Weights of a small mixture-of-experts language model, trained from scratch on English Wikipedia: 4 picks a token, a shared expert of 64 neurons.
Below are experts of layer 8 (counted from 0) of a mixture-of-experts language model. Rows are named router (the router's row for the expert), gate (a neuron's input weights, with its number), up (a neuron's input weights, with its number) and show model dimensions 192-255. Each number is 500 + 50 x the weight over its row's rms, rounded and kept within 0 to 999. Numbers have three digits each.
After each expert's rows: "gets" lists some tokens that make up at least twice as much of what it gets as of all text; "mostly gets" lists some tokens that are sent to it at least half of the time. This comes from a sample of Wikipedia text that the model never trained on. Tokens count by the router's weight.

# expert 118
router:532590503451466480550619446477484508543485545400423499515480438492527498442618484511454358571519468397474531519475492477402549522514465457499460406611451510427465531445459538508511581517491542
gate0:494480479528520499450515482508491440506545563484546521613515494440522443549525505456546556546548478541393519529556515439511439571465481472382473518477453334504518524503473465500522415401488463
up0:540497541492552485480530599560471463429691547486496555507513426497401420456530500463629530584398463511471455470514561557547502497506468461459454520457468454552517505494460508560513545493570430
gate1:538448403493529471510534521394465506467432361485525479545508398543486507558499458470417562529510508482455531492475433482536521493496504549505503531439552539455394514574526471498444597460462483
up1:507390419506557429600557548478465488501482435480533543534496418546481514542545574461458498550522472547432562441480461500483553513477502508543518496454535504415407530600471453455347489545481546
gate2:503521424487474588523486508504601516511501470537409585442495485415508546485569433523478458503469465514453526444469485430483589491528492515558473423517444461524551558507411496543433544517449561
up2:505451540499496443498513521511413480490498543468564408513512531564506490497370589455500524553547490473496487535477546533481460519485511443504508572489549568455483439535589532453497497488556452
gate3:483516519522432469516517489404472503557410582450466510548354517456527558517499492429458504400607466487596548646542426458400548546527457579551469536459505561454579438499487467455566441452431439
up3:457494514492473496526503527406492524526444518468411512588372568523516500539532501462478485446581442379534527636539439455451578571522489540509492468433506523440525486517440526445563427488450467
gate4:509581542473503410518525531533434515436401506571556562564472477471436441530573477456476550405491503524555407548566538455419535498568434477458482569589517471461501595503553451468496470531425456
up4:503566540506529398552514506512490476429443535554543633539552499513448478533564471438432500469481536487501436573465529476434522510544381421473504534532553469431517578574536490483535516547438485
gets: " D", " H", " T", " B", " R", " K"
mostly gets: "Sh", " Z", " AT", " T", " H", " O"

# expert 81
router:502541531518507492580551454478500449575477533343447412441522485446526474482604431537445558509470472445549524470455526515464472555469500538569416467537459517452531476386441504471517545469496547
gate0:560534567508585555456541464548560475548485525454494479497592511464418504432571497476501529572510552507526584529481502475518524521481391418492473488400536505500497505422535512444514359503446533
up0:446451419446468495565539525489509459411559496507517606532451457477487468535444471509476483442488471452513485523500475493524530468488563480447490596572521461545445519581446554523468497520534465
gate1:417546484485566500550513466512485440454454486506562469453458564468566493507509517489556532508549530553462468477495541621473541487483540438538519531490448489526486500474509472517519530418516580
up1:570444469489403522486480547465519534499533534555516575559540452512493487578480419493412409489513553449473496493515467417550452503509438521440481456486532413488512507558456596439509534627521468
gate2:525541471547491506558507459440483462466506478509413549531509533570544506513455481488534465474540472556508532504546558510576449491571527541501542540510513534536439545506530442500426433437411491
up2:498513520521516558564430491438470483455522478510412528495475532589531515494493501490564449420585503578461541575537506497524464532553533525444553584435532510539484514492528487550397369482413478
gate3:532544493564528471533464459466554508554519504570442505423478408496473527557431486516458666467519478587473434574392472437462503506551523525426438390450558503449556463518497521452560521473573605
up3:445510514458432589484549546456467576442557568482527524513509528515486478495542501513554412554558510408555559474563507620537557508488430473518501540523465474544453536522583509578434453494498429
gate4:487473492442487416503519443485431512433544527491475435435493550564562380560562543469504507548464543488559455482443562480620451560366461632482550444580434440564515443430472493481522473402548510
up4:499482479488496432517503392519489445469515534436444484425524552547527438563536495446473508501480520523521460467448550446555395569475436614470470416526420474548524395448508486473504503382543547
gets: " s", " d", " t", " l", " h", " r"
mostly gets: " s", " sh", " fl", " cl", " pr", " t"

# expert 6
router:560526517519440441691514477508516424501506489490499509514485431491518481538540419486480450606480454590529552530448464404471457531484503470567500505558460436458479492509456533474486493551521480
gate0:467450521542492501493529539486459495571564474579390448437569498576461565443499411438526544519557531520497568459464464501433429514473492458524460543508578492476569552466488455445495436501497489
up0:489444366514569484419432498553451501585498472489458480534500452481475506552543358529497562582525404526461512544443401583522508416451570528471458553430495463528606549464494525445556539578496520
gate1:598524536547501537521509599398497434535431447523476490421479436584483430437544470523511487460491521422464485488523421547488484543430481589504430584480407517391527487441421484483440514490487493
up1:455402593330522459436529559390499505441476448502486512447555570556511464503473550451487509538577511552531565532492517492558520533458486452509571495560550445506537608507532433509519414472523509
gate2:492472492490454507549498447513497501393384440530530474482530552621498491540429461567394505500428599517520531436438522529461535502527418470602454565515497547436509474537469504453503512515506481
up2:544512497537436476523447436537427537509437544473557433528513628574530498535401491512442496532496505503500455443546516458499550524559370464591515541563474524504566446470424477437476529475461499
gate3:515519468483558499550593480529473547545524328537445502497516526522528571517542518480477546487536563462432420508521438509522584529463448516505525545598517418563481503477492515438428560441563489
up3:559519546538399512477433514458527493418522624452527488498495448505475467476418461484467479485545473539527522504418564473480472471567530511511499481441557599386536537507455505513510484559473439
gate4:527549525459425479542512513466535464586423475526621419567564521484490534544499513605501530423391447483413490631412470505515520472463601499605543538521495471390423498482554505456444470552575495
up4:475450505556521513458577516546440458491528496437360492441518512474508465410563542414486550466506583539599435558475513471471547426511535549434550520500468435505555517477535532466557497515502509
gets: "ro", " by", " ro", " to", " ra", " for"
mostly gets: " ro", " ra", " Sie", " bo", " gra", " Hor"

# expert 114
router:486645530537513469534569454519524453533485548485468424447475510548552553504501498473448466601546475469668480470456515481365529579457481412545474461551419410433472484515452520463551511425513514
gate0:514558510472493566462564482550525486465430519485565505428431484484542511542455486546541511476417585558578548498454553454501485500457537456559488537525479460555491554633589548528456452361481392
up0:507560492455405486425522452562592497374416471489593438460473457556556490510476530533536601516373664533463478503387453507493468546477509443523432463499511556550501555548537563469491498457492493
gate1:433410568467423487570503489592459501566476568542457541507444584557456541503533409517529522491469509543475551502534503486558557440558491471557499444445532345517511489437562514436491550575484554
up1:535524416528566507464455436510524467454515486488546549462544516443466502519440557438465503491454493477502519504559493502452513457511526637416483662456444581605523494567511492519464507553499493
gate2:443488454484508507605496526421530508432572507464550479490447495441489514531468467553488582628536521537510429529543469507405527516413388538496512549446609486491460609484561493479537479507492498
up2:489473483553546508484503522461448503410547521545547603474558456462487456495487495544507503454471487484589472480482528518543500447531509495530574463503449448458490499552491393551441544533563514
gate3:543440579554490533488501542565584463463479555445473520470447423555471553505489495407521485476532490483564402497436520476523465546505593444498372519440420489482488547549560515438526497513500525
up3:481479506561435488580455492555553504441542477494471510480546527513470488506631469533504466493452445518456457481540484429411555510519506431481402510493525520492536490505455611394421657472469656
gate4:626499435476519482492487468603507453530470363423497537563457513550435530496503369492443573515430566550463507545696503566565482525494525539499426502458440532512518510521564480507457493503527533
up4:503478435526551524568551528575586505539474444537493560455461509613480556517566541490451561525462472467482551473533553537539527449469502509494463469541476459448519559503492451476426502503431444
gets: ":", " was", " is", " in", " to", ","
mostly gets: " approximately", " least", " occurred", " until", ".:", " Only"

# expert 67
router:522475519519543456479503515491455461545457545484432448486471448454462497465549571588510492513500426418513534583503533460457485590436499465592469446493413520499540433477391598438493503470471483
gate0:532473501521521529507400604546496553641467481573436481490546588501448499434522432429397510536519451535535501476425468547584546453539395470596537547474499558548591492489506583438544467438461450
up0:458500502576566504481483496498493456548435490570474502440525570563391584499549457362394560519545516535507534473437478568514515541455462504563463544478477578532570561486477584502558518514513446
gate1:468459387600638519543571462453594461500571493614495504522532539522576577540527479464544428519508502396559466404562581526541428480549515508536517529549480547513406547475541528459573566489520597
up1:450484410578553474508519491436549443460562498504513485529561531523490532552569456542532453504531348417494510440577581529558458493501505523543497548529497558504388516518501545403495499517573619
gate2:489565592497417505501499504514519523504478517493518438513505543415471508460439488640477425481521500537525515561504522513522567517579410452453522583473580565495460480476478543437577522395511425
up2:529423543475493510489470388449512491492441521437517567453478445499486481545458458512559520466473488548494465493571445463441425512462589449496537512468492446408465518474523546547484543541541554
gate3:417464617539508574428567452478413542533569457492539491503401513503393435493494413481510534491493593451501527442511503502540490425547443537587541482540546458418478539530548515438574573480499495
up3:515561514528426466498518585485485451559464544548431545527496446468512513515523500537381506480531429498573477469486549501453547477481603487509506429531606524486475606346467388471451445488538497
gate4:535528486490459506531541647502565512445487538515468563526525444446525415582534492496388491489387442503577549532476576520419553522453511399517507546531608451575510478527454490540371477396474468
up4:441505453435399484539542592503561478478544545526467532544531504372560464562530494518491416488485463541521580552540560572442516591433452425539578531501586465427469443505442475522380486339463483
gets: ".", " John", " William", " Charles", " James", " B"
mostly gets: " William", " Henry", " Charles", " Andrew", " Steve", " James"

# expert 84
router:609519516493539369548531505469547490468452642397505470473477494455513482431509366485450480557498461493540557503464502475456480494485438500563487450523423523445580507411475430490543497471497524
gate0:493590561538500519545422522487611514526450591512463496518480501470437563400450553438395486493445519430588505482392508482533485475488556512466543494432462589471564470429464525548498497499622566
up0:489572549514473551549427493503590497481419622534443445513465527475415490386525538470425477503439473438550507483398523515500493486422548544444540462436489549496545468430494557535490512493616547
gate1:541532569547445542550540514501381490513491498487472498542564444507453447490516526505539447477555534489502517488561541614458571492508409474556506524464508433474369568436401463480513522475493509
up1:486498570474434468555594559466449456474540523410576494487545440499485455436526443497596498491540530478471584548530546590432548481512471508512544473539555420459418597474442459475510546495464557
gate2:515430529484458332532485476517537549450431549528549597499522497525542598490484471440427500436446588542440487543424543550502535401418533543462474505470533507465343581557506486464471499487499495
up2:525464506481435420449501393478500580453417556558541554427476471529509483453508409449457501407474591530405531572446515553501468443413559492511534502388489529529520480587468451428484511507488444
gate3:513521516517555451448535478517526446400498451454481493494430481489509505470604506565472451546540484531468411425487484545537594469576500417533497519451482492689492528587416515587500508563501495
up3:479521504454451521537466509459460545549534566610491540477639532533516487562403517418532551466480518512485555552504496434451447538382528558474519478538501508389446457386579510458514500490593501
gate4:564414478512457423582500604490568444556466545480502591459536483501459513498542417523467531456489515425528518527532457471574463548487558442580545585532524476476502488539579518536437452552402478
up4:509521531534513492535549495455572534511522494497404488491496473490479541500449431458466488489523580562523433514415442469517566492512431503577528431498439476464541513487478479495451493515592496
gets: "ac", "ir", "ar", "at", " out", " fac"
mostly gets: " par", " ac", " Ac", " fac", " cr", " ar"

# expert 78
router:574590574503500418511527386496449453498604552523428472435490458464516591475519468594538471574580469503551485553405539510504511480464485445524439469550476357451503409557406519447510522461545522
gate0:495504556517500559450527564527400463504545556494482519383532519501516455539425551522502522471433462486559512526552488454489454524516483598486458506432505491520575446571468603548460587460516460
up0:543496536497537566494519554554425474543533544494506506399512543495540468536413532546505532496433493509518511497567499485484422509549510557497439478461488507482561462551484579541476571475495483
gate1:445501517524489477521534513472470582507643558547492481523503523513465452460420535467503544506476559562560391423397497457444488496478541587490503481484430526498525452457548470573533443643438486
up1:584485462467528558487430465499569428568477425506603559415534511533579539496514473657464464548495492394481483575532482522525509474572435493524488464558510500506611526538472484439514550389486539
gate2:482549574454532498460569522421477607443577508513484467492532565492607515477448510486547477478502513495474446525537426520521455457538491589473483440453526469517534453453504484513502590561451624
up2:524475571589509430515482416474553549459490576518465497500448606529517517502465513497551573532611497431503409489476444545455468459510505574498560479429559508541579421517486520576458568505504528
gate3:526490411486464555562485379525420537545498465452526434482522492551535508461443517562415529604489594530541555486456464538489541453494520562491446446563484563452508487505518572527483512563538528
up3:479504421468446523545497474560402587562569511475452433449462512482524459490425482537450497597475663543539523471379474558468528446499491530476489435594499506452474476561514537505517514493513518
gate4:581471611454473561522445551475495453545573449487479561532548523536483517464488579498458629467517475512499507493561557491537554440492585482479510456493459514542454419474369562427467487543439520
up4:495426542496552426466513539457521470508542495573506472536542437571508491432535583533487521599541515535462523537496526518493571419521431433499584437467501546564497490494410539497457543506480515
gets: " of", " in", " for", " at", " on", " to"
mostly gets: " during", " among", " of", " Of", " Among", " at"

# expert 68
router:491589548561563484548506438397462439499510527556416495438447400449545579406614454624425411565557475473566547551526517436471471489420427436527377457530510494515506499545476502408493557461517537
gate0:464573473496527483495488544559429520522430490477474427464489506531593512551501490464545444457530491450508573564544530488510458490484524509441530528521471476506542569538469514490463435467528506
up0:516565455455534477572554477512541450538546464532499458419484531543613486533468448560562453455525460418470508505522564497493488469492519491509503544544462483484549602523428475485485458441588465
gate1:497585501485513438463531536505467513444575560598523500476430453440458493543432531378430566446613524537477531501535592466415418550470551510479478615519503427470450442574462521411501446461452530
up1:582441435673487509538461471548459460512495542476530537496593523545490469584414436497468525410520434510477475492584477579506432489505378512571558460487548452497467522510442514503462535615519451
gate2:540561469516626460458474532490496394437621419570525390502608592562478624491437445569493462512506504524514529520537491492526533453533576555532496428470427541474496505544532465492427479420393586
up2:535549562506569547553455463517580388459478530537422505489558544614545499562453475571444501433578490527528561534466546481452510530461526553521492517421457544569571514454600481518554423450358572
gate3:499415437446487535494431518451473471554510445453564499518475597625542498475547547512500475429488451388461588546409535491445523526497483496543514529606561578551487452548575491527496466519508526
up3:527590562549475512586547487551547484459490567521452471460524438421480437519460469465488505539489523614522395501579463473586525464450504502436514468410486432435507494490378459401531579479469474
gate4:456470550525510541565428531496516489516460481597477529559444494553527548515542426537462504536507518500515562478405493471385526420540452474432461529529445643410544441606557493417497516520548546
up4:614505447414433470482566502440486511513516554446535452391538536456476458470505542530523531488532491496536419509541497557600483495566560498585509409477508417563505567399498547586525482434512461
gets: ":", " by", " of", "-", " in", " from"
mostly gets: " Genus", " Website", " Synonyms", " Starring", " founder", " Directed"